From a checkpoint of a small mixture-of-experts model trained on Wikipedia: a variant of Muon for the experts, 789M tokens.
Below are experts of layer 5 (counted from 0) of a mixture-of-experts language model. Rows are named router (the router's row for the expert), up (a neuron's input weights, with its number) and show model dimensions 0-127. Each number is 50 + 12 x the weight over its row's rms, rounded and kept within 0 to 99.
After each expert's rows: "mostly gets" lists some tokens that are sent to it at least half of the time. This comes from a sample of Wikipedia text that the model never trained on.

# expert 27
router:36 43 46 40 32 33 69 48 80 43 55 34 63 40 80 60 54 59 59 47 64 62 43 54 71 29 51 28 32 58 49 64 50 37 37 47 31 36 30 57 63 37 43 51 72 66 45 38 50 48 45 43 31 48 49 41 27 57 30 44 36 70 41 55 40 35 52 27 57 52 59 54 52 47 57 47 35 55 52 54 68 55 43 41 53 53 54 65 19 49 49 46 33 36 32 46 45 44 56 53 41 76 57 46 46 61 57 58 43 41 48 34 36 62 59 40 41 41 39 52 51 53 57 51 57 72 40 63
up2:54 59 58 47 59 64 64 81 62 48 57 55 27 48 55 58 55 47 39 46 32 43 53 33 55 47 56 69 34 30 39 55 65 34 41 41 61 53 52 50 40 70 48 42 59 54 71 27 41 61 47 56 36 61 53 78 34 38 49 39 52 59 62 70 48 49 37 52 37 38 61 62 36 47 50 48 53 38 61 33 51 28 64 46 46 59 61 44 47 44 70 45 31 21 41 39 69 36 61 50 58 61 57 61 52 48 34 61 44 47 44 83 43 44 59 42 43 55 61 68 40 58 64 24 65 47 42 51
mostly gets: " Website", " Born", " Binomial", " Phylum", " Genus", " Occupations"

# expert 28
router:41 37 42 43 23 52 23 53 52 52 52 57 36 43 27 46 54 28 50 46 46 35 32 31 60 56 56 53 58 60 64 33 62 61 69 53 48 54 51 38 27 49 69 36 34 50 47 66 60 52 64 48 54 51 45 50 20 45 42 59 44 60 51 56 32 54 51 56 30 47 45 62 42 38 62 41 36 49 50 47 60 62 35 74 62 66 59 57 34 54 46 51 65 49 47 32 38 56 69 59 48 38 50 63 47 45 41 46 18 51 47 45 62 65 53 42 65 47 82 64 21 62 43 51 45 52 32 49
up3:59 52 39 34 46 57 24 39 48 63 40 53 46 63 45 76 49 65 53 69 50 48 63 67 46 56 56 67 49 48 34 55 57 51 48 51 33 44 61 52 45 23 47 40 53 67 44 62 75 42 51 48 47 10 67 41 69 35 53 45 75 53 36 43 36 37 65 72 49 41 61 44 46 41 47 33 61 41 41 47 58 32 28 37 58 43 52 61 55 69 38 44 46 60 47 60 64 40 40 50 61 55 63 52 53 44 50 74 52 33 38 35 30 49 49 57 55 62 46 49 32 71 68 40 52 52 63 58
mostly gets: " res", " Sl", " ass", " conv", " Fl", " Gl"

# expert 23
router:46 51 63 62 38 45 44 42 61 42 64 51 78 69 66 43 53 57 51 79 49 49 49 55 41 42 56 28 42 59 66 37 68 39 41 40 39 43 54 52 57 63 83 72 47 47 48 35 51 36 74 42 40 40 56 56 41 44 54 54 40 51 48 74 41 45 32 63 69 48 40 59 21 46 35 51 32 48 37 49 63 26 64 43 53 62 64 48 53 50 44 67 53 37 56 59 61 45 39 40 52 64 32 39 55 40 38 54 57 55 55 64 42 68 63 48 31 45 55 33 41 67 44 63 40 28 42 65
up2:35 37 70 55 44 43 32 53 44 63 42 44 70 60 24 54 85 61 66 34 41 73 34 42 60 53 38 62 60 42 62 51 40 44 48 41 52 42 57 59 56 49 21 46 40 51 49 69 43 58 33 63 34 63 60 70 39 32 71 49 52 41 60 43 60 51 64 76 68 38 47 61 35 58 47 57 57 58 46 35 50 35 61 36 45 56 61 46 35 39 48 49 55 33 40 46 39 49 52 31 52 35 34 56 51 41 65 26 49 45 73 45 48 54 38 66 56 61 52 60 54 62 43 56 28 47 57 42
mostly gets: "See", "History", "Scientific", "Career", "Early", "Other"

# expert 12
router:37 33 38 58 47 64 55 53 44 61 40 54 31 39 45 51 42 40 41 18 48 32 45 33 68 56 55 50 71 52 61 49 46 58 67 51 63 64 33 59 60 51 65 54 48 47 55 60 41 53 47 47 41 40 53 33 83 64 43 60 66 42 48 46 41 54 53 38 57 42 65 35 48 54 57 49 46 44 57 29 63 63 50 44 30 54 66 51 54 44 25 33 54 36 42 54 46 40 74 31 49 32 29 60 37 56 43 35 44 45 48 38 47 34 36 59 58 53 75 45 26 67 66 39 23 38 33 53
up0:58 70 36 79 40 51 75 44 41 71 49 59 60 50 55 69 47 54 68 65 47 37 57 44 51 44 55 46 57 49 54 56 84 55 38 44 39 55 42 61 60 49 47 36 48 36 52 83 52 51 35 48 51 59 46 39 41 58 57 42 66 55 37 41 41 57 65 45 47 56 31 57 46 49 46 49 47 71 60 23 59 55 58 52 46 47 56 52 65 65 53 60 58 36 32 55 58 51 48 39 48 74 54 41 61 54 44 40 48 42 48 48 21 38 60 72 65 34 47 46 36 69 51 46 29 66 12 43
mostly gets: " U", " co", " Co", " e", " p", " N"

# expert 16
router:60 29 44 45 71 51 50 73 44 47 43 53 47 49 56 46 54 77 45 69 28 37 35 62 38 33 45 64 47 56 59 45 54 37 31 39 57 37 53 73 59 44 32 46 67 47 40 42 68 36 67 53 48 38 48 42 35 50 46 44 43 42 64 59 43 51 48 28 50 51 26 70 35 57 46 43 35 39 70 52 46 72 56 53 46 35 40 82 67 65 35 43 59 32 62 62 49 50 68 40 56 52 48 70 54 50 67 61 41 43 60 41 45 37 31 51 33 45 53 37 56 51 64 45 47 38 30 67
up12:56 52 76 60 43 66 41 60 65 47 71 63 38 34 28 55 49 55 64 56 45 47 40 45 66 45 28 33 28 50 47 27 55 77 60 72 43 65 51 54 45 50 43 22 33 62 63 27 59 27 63 34 38 30 35 65 55 48 28 42 69 46 45 53 61 30 40 56 64 33 55 44 62 48 37 59 47 49 52 39 61 60 54 50 37 36 57 56 32 47 56 52 56 34 57 57 42 43 50 62 67 63 45 50 46 48 51 56 43 59 55 49 31 38 34 46 58 33 54 41 68 43 57 47 49 29 55 56
mostly gets: " Animalia", "  ", " United", " Insecta", " =", " Czech"

# expert 26
router:73 52 56 38 54 41 68 44 34 74 53 26 72 53 60 60 62 56 25 62 49 42 60 57 37 43 51 48 43 44 65 39 59 50 34 57 69 52 53 51 43 38 49 71 37 27 60 49 49 50 44 62 66 41 58 61 38 50 62 56 48 38 46 52 65 54 42 61 28 44 56 47 41 48 41 50 52 48 75 30 50 44 32 67 47 44 28 48 43 40 58 69 61 67 52 54 45 45 60 58 34 39 46 78 53 41 60 43 78 63 48 46 46 46 63 72 22 43 44 53 59 49 33 38 40 33 48 74
up0:58 58 62 68 63 60 45 36 46 49 58 77 32 44 47 43 52 54 47 27 57 71 35 42 36 26 72 61 53 49 60 27 54 52 48 38 59 35 25 59 38 56 49 47 56 55 37 42 50 27 40 66 72 49 43 46 41 53 39 59 43 55 53 52 73 73 66 52 52 44 54 37 57 38 60 43 42 44 38 36 47 57 65 63 32 43 31 41 43 44 44 34 50 46 48 49 44 56 70 46 46 25 48 52 22 32 63 47 40 57 50 47 40 43 47 46 72 70 27 59 37 58 63 33 66 55 54 53
mostly gets: " &", " becoming", " become", " becomes", " *", " became"

# expert 20
router:41 47 33 55 72 51 41 41 56 49 44 62 62 38 64 45 50 47 33 44 49 32 50 63 41 65 59 75 54 58 12 34 52 54 47 54 61 65 53 48 56 46 58 51 55 24 40 47 56 57 34 43 53 58 32 50 59 38 39 40 35 52 65 55 55 47 32 41 46 41 32 24 48 59 32 49 55 33 40 51 60 44 48 49 64 32 41 63 59 64 31 35 35 25 40 44 51 28 43 63 64 62 23 63 42 52 49 39 50 64 33 45 69 31 40 62 57 31 48 48 44 40 45 58 62 41 63 63
up10:58 35 48 52 23 31 52 34 49 41 62 51 55 67 51 46 80 54 50 38 17 54 25 38 56 54 48 34 39 45 54 53 45 28 43 44 43 41 43 38 50 55 78 67 75 52 55 42 50 50 73 38 55 61 59 49 70 45 55 47 31 57 48 53 45 49 32 54 29 22 46 45 51 33 43 50 48 60 56 54 53 45 53 45 82 48 57 45 49 37 68 63 44 63 51 56 65 38 37 44 34 33 37 71 47 57 59 38 59 49 68 31 50 40 43 32 60 30 53 55 45 56 47 46 57 47 55 67
mostly gets: "\n\n", " “", "\n", " \""

# expert 4
router:69 63 57 50 40 55 30 31 63 36 68 57 73 17 59 40 48 57 54 38 38 33 64 51 58 55 42 40 56 61 47 37 40 40 32 64 41 47 43 57 47 43 39 66 45 35 65 82 66 57 48 63 62 57 57 42 52 41 62 68 64 51 55 57 52 56 67 37 46 31 67 42 62 45 39 28 33 51 46 52 55 60 39 35 62 38 60 33 35 51 45 56 69 42 38 56 52 51 16 38 41 48 69 62 44 54 54 41 51 44 28 42 54 45 38 61 60 46 37 73 43 42 47 53 49 40 53 63
up10:53 73 52 54 52 77 63 32 55 57 54 43 24 46 53 44 43 45 60 42 32 64 80 72 27 53 54 58 47 54 29 56 59 43 50 53 49 48 39 42 47 55 46 37 57 55 37 51 60 66 46 39 60 43 63 46 51 45 60 35 38 65 44 48 49 55 41 51 36 51 67 37 36 26 68 42 56 49 48 30 49 31 44 37 42 56 64 37 34 60 65 60 38 70 76 59 45 46 44 56 51 51 46 47 51 33 36 28 60 30 43 44 58 44 69 35 65 50 73 55 71 61 38 76 51 59 41 48
mostly gets: " @", "The", " →", " titled", " :"

# expert 24
router:63 62 35 46 39 58 20 52 64 47 58 36 52 31 48 36 45 34 46 60 60 64 66 45 71 56 41 61 33 55 53 45 38 59 40 49 59 44 50 35 58 52 60 32 36 67 41 42 50 71 71 60 42 71 57 36 54 44 36 38 43 51 50 41 56 62 48 23 67 42 51 35 44 63 52 52 49 47 58 38 44 62 57 45 22 59 57 59 36 61 60 46 42 53 37 45 48 20 61 68 57 32 45 70 47 46 54 49 53 62 48 45 47 47 63 40 54 58 76 38 35 79 47 55 35 80 51 64
up10:43 53 51 61 47 42 51 36 48 57 63 38 54 52 63 55 34 60 56 35 53 73 56 42 45 28 40 61 46 43 50 47 41 50 47 42 61 43 70 74 64 36 54 35 21 59 42 49 41 68 55 80 37 48 77 49 61 21 46 44 67 44 53 45 37 41 68 48 52 63 72 50 74 43 60 36 55 63 54 44 39 36 43 44 59 67 57 50 42 40 39 46 42 29 48 48 37 82 60 34 42 51 60 30 29 35 45 52 60 55 39 64 34 47 37 48 48 49 62 49 43 51 56 49 46 54 22 46
mostly gets: " Pu", " flu", " Cra", " cy", " sq", " cal"

# expert 19
router:47 74 43 44 48 48 46 24 48 70 63 65 66 64 27 48 57 46 59 36 39 61 49 62 50 38 48 40 67 53 49 49 60 42 48 76 66 55 27 21 35 73 59 35 46 52 51 58 71 55 36 71 59 46 51 57 53 37 58 27 74 58 43 45 57 52 53 68 39 52 39 39 44 47 52 58 59 65 55 42 26 33 51 52 43 55 28 50 50 56 65 59 52 57 42 48 46 35 41 51 54 59 59 64 56 36 61 58 58 46 70 56 78 53 43 38 59 49 57 41 54 34 49 43 25 38 36 30
up6:57 52 63 54 50 59 39 48 47 54 59 45 55 36 58 52 73 53 41 68 71 68 51 39 56 35 71 54 47 41 44 68 34 60 42 57 72 38 47 51 37 38 53 60 74 44 64 40 65 56 56 32 43 70 67 53 89 49 44 36 52 48 58 45 53 39 40 73 31 28 55 56 54 58 67 46 65 69 60 47 61 63 56 56 60 43 52 53 69 29 43 62 49 54 45 46 24 68 67 45 59 36 31 55 51 54 54 50 59 50 53 62 63 59 37 69 34 63 37 61 47 55 32 59 51 68 39 46
mostly gets: " but", " and", " or", ",", " while", "—"

# expert 7
router:44 73 48 56 48 41 44 57 47 45 38 55 43 53 49 28 64 42 58 66 50 57 47 47 56 57 65 34 40 62 43 57 37 48 38 52 31 58 48 48 46 63 52 33 46 34 56 37 55 51 67 35 68 59 52 46 56 45 55 40 48 78 72 42 62 47 65 61 40 49 52 41 66 27 74 83 44 46 65 30 34 55 69 33 48 35 62 44 59 52 47 50 41 74 48 57 56 62 44 51 43 59 37 27 46 38 38 62 49 59 48 48 54 59 50 58 37 60 25 42 76 30 28 35 54 57 59 26
up27:61 61 51 53 30 34 46 58 58 32 59 58 73 47 39 15 59 62 76 54 37 62 77 57 65 59 49 36 54 54 36 53 53 65 57 54 50 44 61 51 41 45 59 38 23 35 58 58 62 51 48 53 65 55 52 37 41 45 68 64 57 56 47 59 40 54 51 67 51 60 50 58 52 59 50 34 38 58 43 49 33 37 43 49 34 50 45 40 51 86 45 70 43 35 67 41 56 68 72 59 25 58 48 64 42 56 56 58 58 71 57 30 57 59 44 45 46 63 49 31 60 64 51 60 66 60 50 41
mostly gets: " used", " known", " found", " held", " made", " began"

# expert 15
router:51 50 46 42 27 34 51 53 47 37 58 38 61 48 42 17 54 55 59 54 48 67 59 52 43 62 49 54 39 70 52 65 63 48 61 63 66 63 67 56 27 48 32 58 43 61 16 43 67 52 40 42 46 48 52 41 41 41 54 70 33 44 29 62 63 43 42 45 56 62 35 48 43 50 63 31 34 50 60 60 50 44 69 64 40 76 31 52 38 54 64 36 42 66 69 53 46 56 50 48 58 55 35 39 44 70 47 57 30 31 52 64 49 61 67 65 44 65 41 38 45 53 41 57 68 62 45 31
up0:37 39 59 54 49 35 51 55 49 59 55 71 34 71 32 38 51 66 74 28 51 49 51 77 53 42 52 31 28 33 49 30 51 40 38 51 51 39 51 65 51 37 36 48 38 71 57 23 52 71 32 37 56 37 53 49 44 32 55 35 54 34 45 39 48 44 41 35 58 40 66 51 53 40 47 53 46 32 55 60 76 83 38 51 54 48 44 35 59 48 70 60 56 48 37 46 47 56 70 59 27 59 42 49 47 55 41 54 38 43 32 44 51 48 52 29 56 48 48 49 68 33 55 33 57 60 55 47
mostly gets: " However", " census", "There", " buildings", " There", " there"

# expert 10
router:53 45 62 49 72 51 72 64 54 41 44 35 40 67 58 72 45 52 51 39 29 39 48 33 35 52 63 55 65 43 46 63 43 59 63 41 40 54 44 67 48 44 32 56 61 41 33 37 32 52 49 44 68 55 58 56 54 44 41 58 39 42 69 61 40 30 49 37 38 42 72 37 72 38 42 50 48 79 46 53 59 29 46 67 41 73 44 67 62 26 53 55 49 47 57 44 56 55 47 36 36 62 62 35 52 48 66 28 62 28 50 65 45 53 51 50 34 58 30 64 65 54 45 28 66 40 46 44
up7:27 76 61 38 49 29 33 52 35 49 44 39 34 59 31 46 59 45 73 44 63 81 39 47 71 48 35 52 28 49 55 43 54 47 40 57 69 72 60 51 63 23 31 58 65 68 55 64 68 35 54 59 34 57 68 38 37 44 51 52 53 55 34 49 61 44 55 56 68 41 59 54 37 50 61 52 49 38 45 63 49 55 49 37 26 44 57 54 46 58 48 17 46 41 48 50 54 37 58 64 45 59 51 27 45 46 77 46 46 44 49 47 60 60 52 53 23 47 47 42 47 52 49 50 46 64 41 46
mostly gets: " Development", " Security", " Engineering", " Research", " National", " Energy"

# expert 25
router:21 70 42 32 55 43 74 69 53 62 56 38 43 19 36 53 47 51 51 44 54 58 52 38 45 55 51 50 66 45 51 44 43 59 79 53 63 59 49 40 50 39 57 41 66 31 36 54 56 57 44 44 66 54 58 52 51 43 53 73 59 57 49 45 55 52 40 37 43 52 41 74 59 51 42 38 67 48 53 50 55 75 32 51 65 45 38 45 49 43 45 39 41 72 37 49 56 75 51 46 24 63 41 66 45 27 43 64 37 61 39 45 28 65 48 55 59 50 38 33 67 30 46 53 44 51 72 28
up3:51 68 41 26 53 39 22 33 55 44 52 54 43 56 50 30 39 46 53 42 54 64 49 85 71 46 27 61 46 51 66 46 76 48 27 51 26 39 58 39 41 56 50 38 57 51 51 52 38 51 73 47 33 23 40 54 38 53 39 62 46 49 45 59 41 49 57 69 38 52 65 41 40 37 34 52 39 45 46 68 48 39 44 39 42 49 70 42 66 61 60 34 46 63 34 49 60 61 41 46 66 55 46 61 38 33 69 51 51 59 75 45 66 51 57 48 65 53 31 41 61 61 43 40 46 61 54 39
mostly gets: " son", " father", " daughter", " president", " king", " member"

# expert 9
router:53 61 50 70 48 41 36 59 23 50 27 82 51 48 57 54 33 44 53 42 72 54 44 37 59 51 57 52 49 46 58 46 41 47 61 38 36 59 56 69 52 49 54 35 52 47 65 39 43 42 43 43 57 58 58 63 66 60 48 53 67 48 53 48 46 53 49 41 51 65 47 52 53 59 69 63 50 62 57 62 49 39 64 53 39 35 43 37 68 39 44 42 68 36 26 55 46 36 43 23 23 46 52 19 66 33 53 31 42 29 81 49 50 36 28 71 50 52 47 52 34 44 67 49 48 35 39 36
up0:53 41 43 55 34 53 71 52 42 50 39 44 74 36 60 59 53 41 70 51 34 39 49 44 60 51 88 37 63 46 49 55 49 49 32 47 58 66 48 36 30 51 42 49 50 61 63 41 61 63 53 51 43 39 47 50 54 44 71 42 50 48 54 64 37 37 57 49 54 60 50 75 49 42 48 40 55 14 46 64 38 40 33 33 66 65 56 53 39 39 43 29 65 53 47 57 77 48 12 59 40 60 61 58 41 60 47 47 64 49 48 52 49 37 57 56 61 54 49 37 27 52 34 33 70 37 53 62
mostly gets: "j", "b", "k", "at", "ar", "n"

# expert 6
router:53 60 60 53 36 59 40 38 65 29 60 58 56 49 38 38 39 62 37 38 45 45 46 47 61 49 71 56 58 40 46 46 34 59 77 56 27 51 36 40 60 64 59 67 27 57 70 63 48 69 56 47 53 51 38 64 59 51 55 24 50 51 44 40 44 40 73 71 53 65 72 48 34 68 42 53 44 22 36 43 38 47 45 31 64 35 55 25 55 53 34 75 55 37 40 51 36 52 61 56 56 71 34 54 38 28 49 61 51 47 55 45 62 38 43 45 59 52 50 61 50 34 58 41 50 43 35 36
up1:56 33 51 40 49 53 46 54 60 45 56 57 58 45 38 24 50 68 58 53 78 32 48 66 74 54 58 48 65 61 68 46 77 60 53 35 28 55 35 31 34 46 39 52 54 27 52 31 57 57 55 65 61 47 28 52 35 58 58 31 49 61 39 52 58 72 57 48 47 63 41 61 56 49 62 73 64 53 68 53 70 43 60 42 56 34 53 35 41 65 67 46 48 37 51 44 47 53 42 34 54 61 53 74 46 56 57 58 42 38 37 58 54 43 45 39 58 34 69 32 73 57 37 59 57 41 59 34
mostly gets: " during", " During", " before", " in", " on", " until"

# expert 0
router:48 23 52 24 33 50 60 59 53 69 48 55 53 49 39 74 52 60 34 61 70 38 52 49 50 59 45 55 32 36 57 55 51 70 63 56 53 26 46 52 50 24 45 46 70 66 33 42 61 47 58 49 44 51 55 56 40 37 21 53 40 35 31 49 49 46 30 15 49 42 49 41 33 54 40 52 61 50 63 45 48 63 58 66 56 53 56 28 35 50 43 39 39 68 61 60 62 65 64 57 46 47 29 36 40 63 39 55 64 49 33 47 48 54 57 57 53 53 56 29 60 74 43 61 49 64 64 58
up10:76 55 75 57 68 68 72 58 73 65 65 66 53 49 54 41 50 44 37 39 57 61 38 62 39 63 24 53 56 26 36 57 52 62 62 50 60 57 44 61 45 53 38 70 47 50 45 70 58 38 55 35 56 60 59 39 48 74 47 26 51 39 46 42 51 75 31 48 49 58 42 65 62 60 63 54 55 45 54 46 57 28 59 59 58 43 39 63 70 56 48 52 49 44 39 40 38 49 41 54 37 61 43 71 28 48 55 43 42 53 56 47 32 49 55 48 67 36 31 53 47 23 31 50 61 32 53 48
mostly gets: " MF", " FW", " DF", " Candidate", " GK", " Pld"

# expert 17
router:32 46 41 29 62 55 53 44 33 28 56 66 22 59 41 54 42 48 56 50 49 70 66 51 53 77 55 35 51 44 66 65 59 38 69 27 60 50 55 40 38 41 39 43 43 64 49 47 53 51 53 60 40 48 59 55 60 41 58 59 49 31 62 51 55 47 64 66 53 65 52 63 41 50 68 35 68 57 73 42 33 39 52 36 50 58 36 58 40 36 57 30 19 54 50 68 56 68 48 54 48 64 66 59 50 63 51 46 54 24 70 68 43 68 58 39 58 49 70 34 66 49 54 43 48 62 61 42
up3:29 68 51 57 45 54 51 50 22 60 24 48 38 45 55 49 34 47 61 62 35 65 67 23 57 48 17 34 70 71 58 50 45 33 43 52 47 60 39 60 63 76 54 41 60 50 49 54 37 25 47 57 69 34 47 56 38 53 37 40 48 53 45 55 57 60 48 53 53 39 41 45 30 44 46 52 56 53 42 61 46 84 55 45 40 49 54 44 52 43 49 33 35 52 61 35 67 48 36 31 38 60 51 54 50 57 44 67 38 37 57 55 62 73 45 58 45 58 36 72 32 66 34 56 48 43 39 56
mostly gets: " 1970s", " decades", " weeks", " America", " 1960s", " summer"

# expert 30
router:59 35 48 42 72 61 51 58 36 53 60 62 66 71 40 66 43 70 47 57 58 51 55 54 54 57 45 42 41 48 56 72 68 31 37 36 45 49 35 70 60 38 36 43 53 71 67 52 51 44 66 59 32 41 71 47 38 37 38 62 33 32 41 57 58 66 59 72 54 49 49 56 39 39 59 39 28 42 60 44 53 48 61 23 57 37 52 56 42 47 65 45 33 58 52 59 48 47 57 55 75 67 43 46 41 65 58 38 60 46 36 67 37 68 45 67 28 46 65 34 61 55 42 50 55 64 68 68
up3:54 49 45 33 74 40 66 43 42 58 52 66 51 62 35 46 44 35 32 32 26 62 51 67 46 31 57 38 74 37 55 44 56 45 47 49 63 28 65 54 33 67 50 43 38 57 46 54 29 49 57 55 48 41 27 61 67 30 31 52 70 32 51 57 60 60 46 32 52 55 57 54 53 48 75 67 70 32 51 44 20 35 59 54 63 44 43 35 60 67 67 54 44 50 51 53 57 39 63 48 46 51 53 42 56 56 50 29 56 40 77 39 52 46 64 51 36 47 53 33 56 38 55 47 53 35 61 37
mostly gets: " JPL", "2004", "2006", "1998", "2024", "1999"

# expert 21
router:37 65 53 62 59 50 50 53 63 22 31 47 47 60 46 66 38 60 59 59 57 59 64 55 41 38 36 31 59 40 40 75 59 43 61 58 30 32 44 66 39 51 41 54 57 47 62 49 31 50 26 53 67 57 51 70 57 45 62 32 64 47 56 39 50 26 29 55 52 51 57 48 58 42 38 57 70 58 39 45 51 50 46 53 36 64 47 64 63 39 43 40 28 41 54 57 51 60 38 49 44 50 69 37 64 57 47 65 55 36 65 70 31 68 57 33 46 50 29 45 77 32 54 43 60 51 55 23
up0:37 41 68 51 25 60 50 63 49 55 66 51 50 45 49 49 62 44 75 68 54 32 41 48 45 60 78 64 46 60 54 52 49 58 51 50 62 50 64 85 65 61 44 18 64 65 39 58 56 60 52 64 60 76 46 59 71 40 52 47 62 63 58 48 43 65 54 54 53 56 39 54 67 43 30 40 60 39 46 44 66 66 61 50 45 56 57 48 41 42 32 65 43 49 25 58 36 48 62 51 42 49 52 54 75 28 41 52 40 27 52 53 55 53 52 44 47 47 46 75 72 39 46 40 37 59 38 64
mostly gets: " variety", "ulation", " quality", " own", "ization", "uction"

# expert 8
router:81 54 56 42 41 45 61 59 62 47 47 47 62 53 50 58 43 33 51 27 69 65 39 50 65 24 63 49 47 63 53 39 31 50 42 40 62 62 48 54 51 58 59 77 40 57 63 43 35 60 56 38 41 43 40 37 50 51 51 37 31 41 58 37 51 41 68 30 50 60 49 53 51 51 32 53 53 50 70 42 34 50 56 62 60 67 38 28 57 75 52 65 50 45 61 56 26 60 62 61 63 54 43 41 61 42 44 67 57 77 35 45 74 44 42 40 43 53 64 56 52 38 32 33 65 24 57 45
up4:26 40 32 55 37 33 41 39 73 66 43 45 60 28 32 50 30 59 53 72 28 41 56 56 48 58 36 59 67 55 64 26 58 47 60 49 33 47 61 67 57 59 52 56 49 17 45 59 43 54 35 47 28 53 60 64 55 70 62 46 45 50 66 40 46 26 45 50 35 54 33 50 51 60 54 54 44 68 42 44 51 57 51 43 64 43 54 40 43 65 57 42 41 52 60 29 32 60 49 68 64 54 50 40 63 53 64 53 47 57 49 52 54 61 42 63 26 39 61 34 62 57 33 68 43 48 35 66
mostly gets: " about", " among", " did", " without", " around", " does"

# expert 1
router:67 32 58 40 62 53 72 50 39 84 68 48 38 52 38 41 63 61 50 47 35 47 28 70 37 53 22 54 44 72 48 40 62 41 26 77 57 60 48 53 48 37 41 53 63 48 38 49 44 51 37 49 32 39 43 67 72 72 50 39 37 54 55 62 59 52 53 66 56 42 45 48 54 37 52 58 63 55 51 56 33 50 54 64 66 40 47 51 46 49 59 41 48 68 66 55 57 47 42 44 43 51 55 50 43 64 58 33 78 68 61 47 44 37 32 70 45 38 51 44 73 56 48 72 70 44 57 43
up3:46 55 44 57 63 42 54 40 38 47 31 59 60 49 46 35 59 62 46 40 54 45 43 67 41 41 63 56 42 57 44 37 54 32 41 58 52 55 48 35 45 69 53 52 63 34 66 71 42 63 38 52 29 44 52 67 56 43 63 37 40 71 57 44 30 35 58 44 56 33 65 36 22 53 56 48 43 67 67 31 82 53 49 69 57 29 51 48 41 66 35 59 40 59 46 74 62 38 39 66 49 68 66 56 45 32 33 74 28 48 58 59 54 47 43 50 52 43 60 64 59 31 45 42 60 68 41 54
mostly gets: "]", ")", " include", "\n   ", " either", "}"

# expert 31
router:35 37 63 42 75 55 24 71 81 28 42 31 69 40 48 48 55 57 54 53 53 55 71 53 46 45 51 67 33 44 55 59 42 53 29 70 57 44 44 56 59 42 34 32 53 62 58 35 26 56 66 47 49 67 54 58 35 54 63 68 36 45 60 52 41 31 52 36 75 58 59 40 57 50 51 60 35 61 45 66 38 57 41 55 29 52 32 63 44 32 65 42 65 49 46 43 51 43 40 54 68 33 61 56 59 46 48 41 69 64 68 46 49 43 51 43 48 37 46 40 66 56 46 46 65 63 35 43
up7:52 52 59 46 71 63 56 61 64 38 67 62 73 42 55 51 29 48 89 60 49 41 44 84 52 48 45 54 57 47 36 63 59 62 53 62 43 44 57 54 67 54 57 26 60 45 74 47 50 46 47 42 55 44 48 48 42 57 35 51 55 67 45 58 56 30 63 45 56 35 65 52 55 45 41 56 65 45 67 51 63 50 77 49 26 31 63 74 34 38 50 37 43 45 55 51 47 48 43 54 49 34 52 40 26 58 65 31 24 49 47 40 53 40 52 53 49 22 47 43 35 59 49 64 55 52 39 46
mostly gets: "idae", "ensis", "ius", " Margaret", " Tony", "iana"

# expert 13
router:56 79 49 46 52 46 28 48 39 56 27 35 25 42 60 59 32 53 32 56 53 56 64 51 49 58 52 37 45 55 53 38 54 44 44 41 38 43 51 59 62 53 65 74 33 65 40 70 53 61 53 27 47 55 64 53 46 48 48 37 66 47 61 35 37 57 41 28 27 63 33 74 55 60 46 40 69 62 37 50 56 60 44 49 57 74 51 28 57 58 51 51 44 58 56 47 56 53 75 54 44 48 41 53 53 68 42 62 30 44 56 54 39 24 62 51 38 48 40 39 55 56 41 53 23 76 64 55
up3:57 56 64 48 51 33 45 50 50 52 55 58 78 51 34 49 55 28 48 46 55 51 43 36 45 45 46 45 65 47 36 38 46 52 58 36 69 46 41 71 40 43 51 55 42 58 66 50 61 39 41 58 42 40 34 40 46 73 59 68 38 33 90 60 48 19 68 55 54 25 38 38 59 43 49 49 30 67 64 52 45 41 42 29 37 60 23 52 55 47 64 48 58 38 49 54 61 57 62 32 67 40 51 57 60 43 53 47 28 63 37 40 42 55 68 51 46 50 37 56 47 64 50 65 62 27 56 63
mostly gets: " one", " two", " three", " four", " high", " Mid"

# expert 11
router:53 55 35 42 24 47 64 63 40 59 55 45 39 69 45 59 70 42 51 48 68 38 46 57 55 54 46 60 42 40 55 41 59 43 61 64 58 56 72 27 50 55 78 57 61 67 37 49 51 54 52 54 31 55 42 47 42 72 44 63 56 41 56 32 26 64 33 31 58 51 36 52 64 44 67 71 57 71 50 66 44 61 50 60 55 55 68 60 76 35 47 51 56 59 64 50 50 72 44 34 43 75 49 58 55 53 31 43 35 65 44 50 48 48 52 49 59 54 80 52 32 63 50 45 28 68 53 58
up10:34 57 67 51 44 63 49 50 53 69 55 46 50 64 40 75 52 27 66 47 75 53 54 48 42 61 66 65 46 53 51 54 53 45 37 45 42 70 76 56 57 36 35 63 39 61 65 78 41 36 31 59 42 50 40 53 29 73 68 44 49 54 48 46 40 60 41 52 46 65 55 39 53 44 49 58 63 50 54 50 56 33 31 49 48 51 50 51 49 35 75 56 45 45 38 67 55 22 69 56 44 62 65 32 50 47 32 40 36 46 46 44 37 61 44 45 35 46 73 34 67 61 61 78 57 64 47 54
mostly gets: " art", " mat", " pat", " pla", " anim", " des"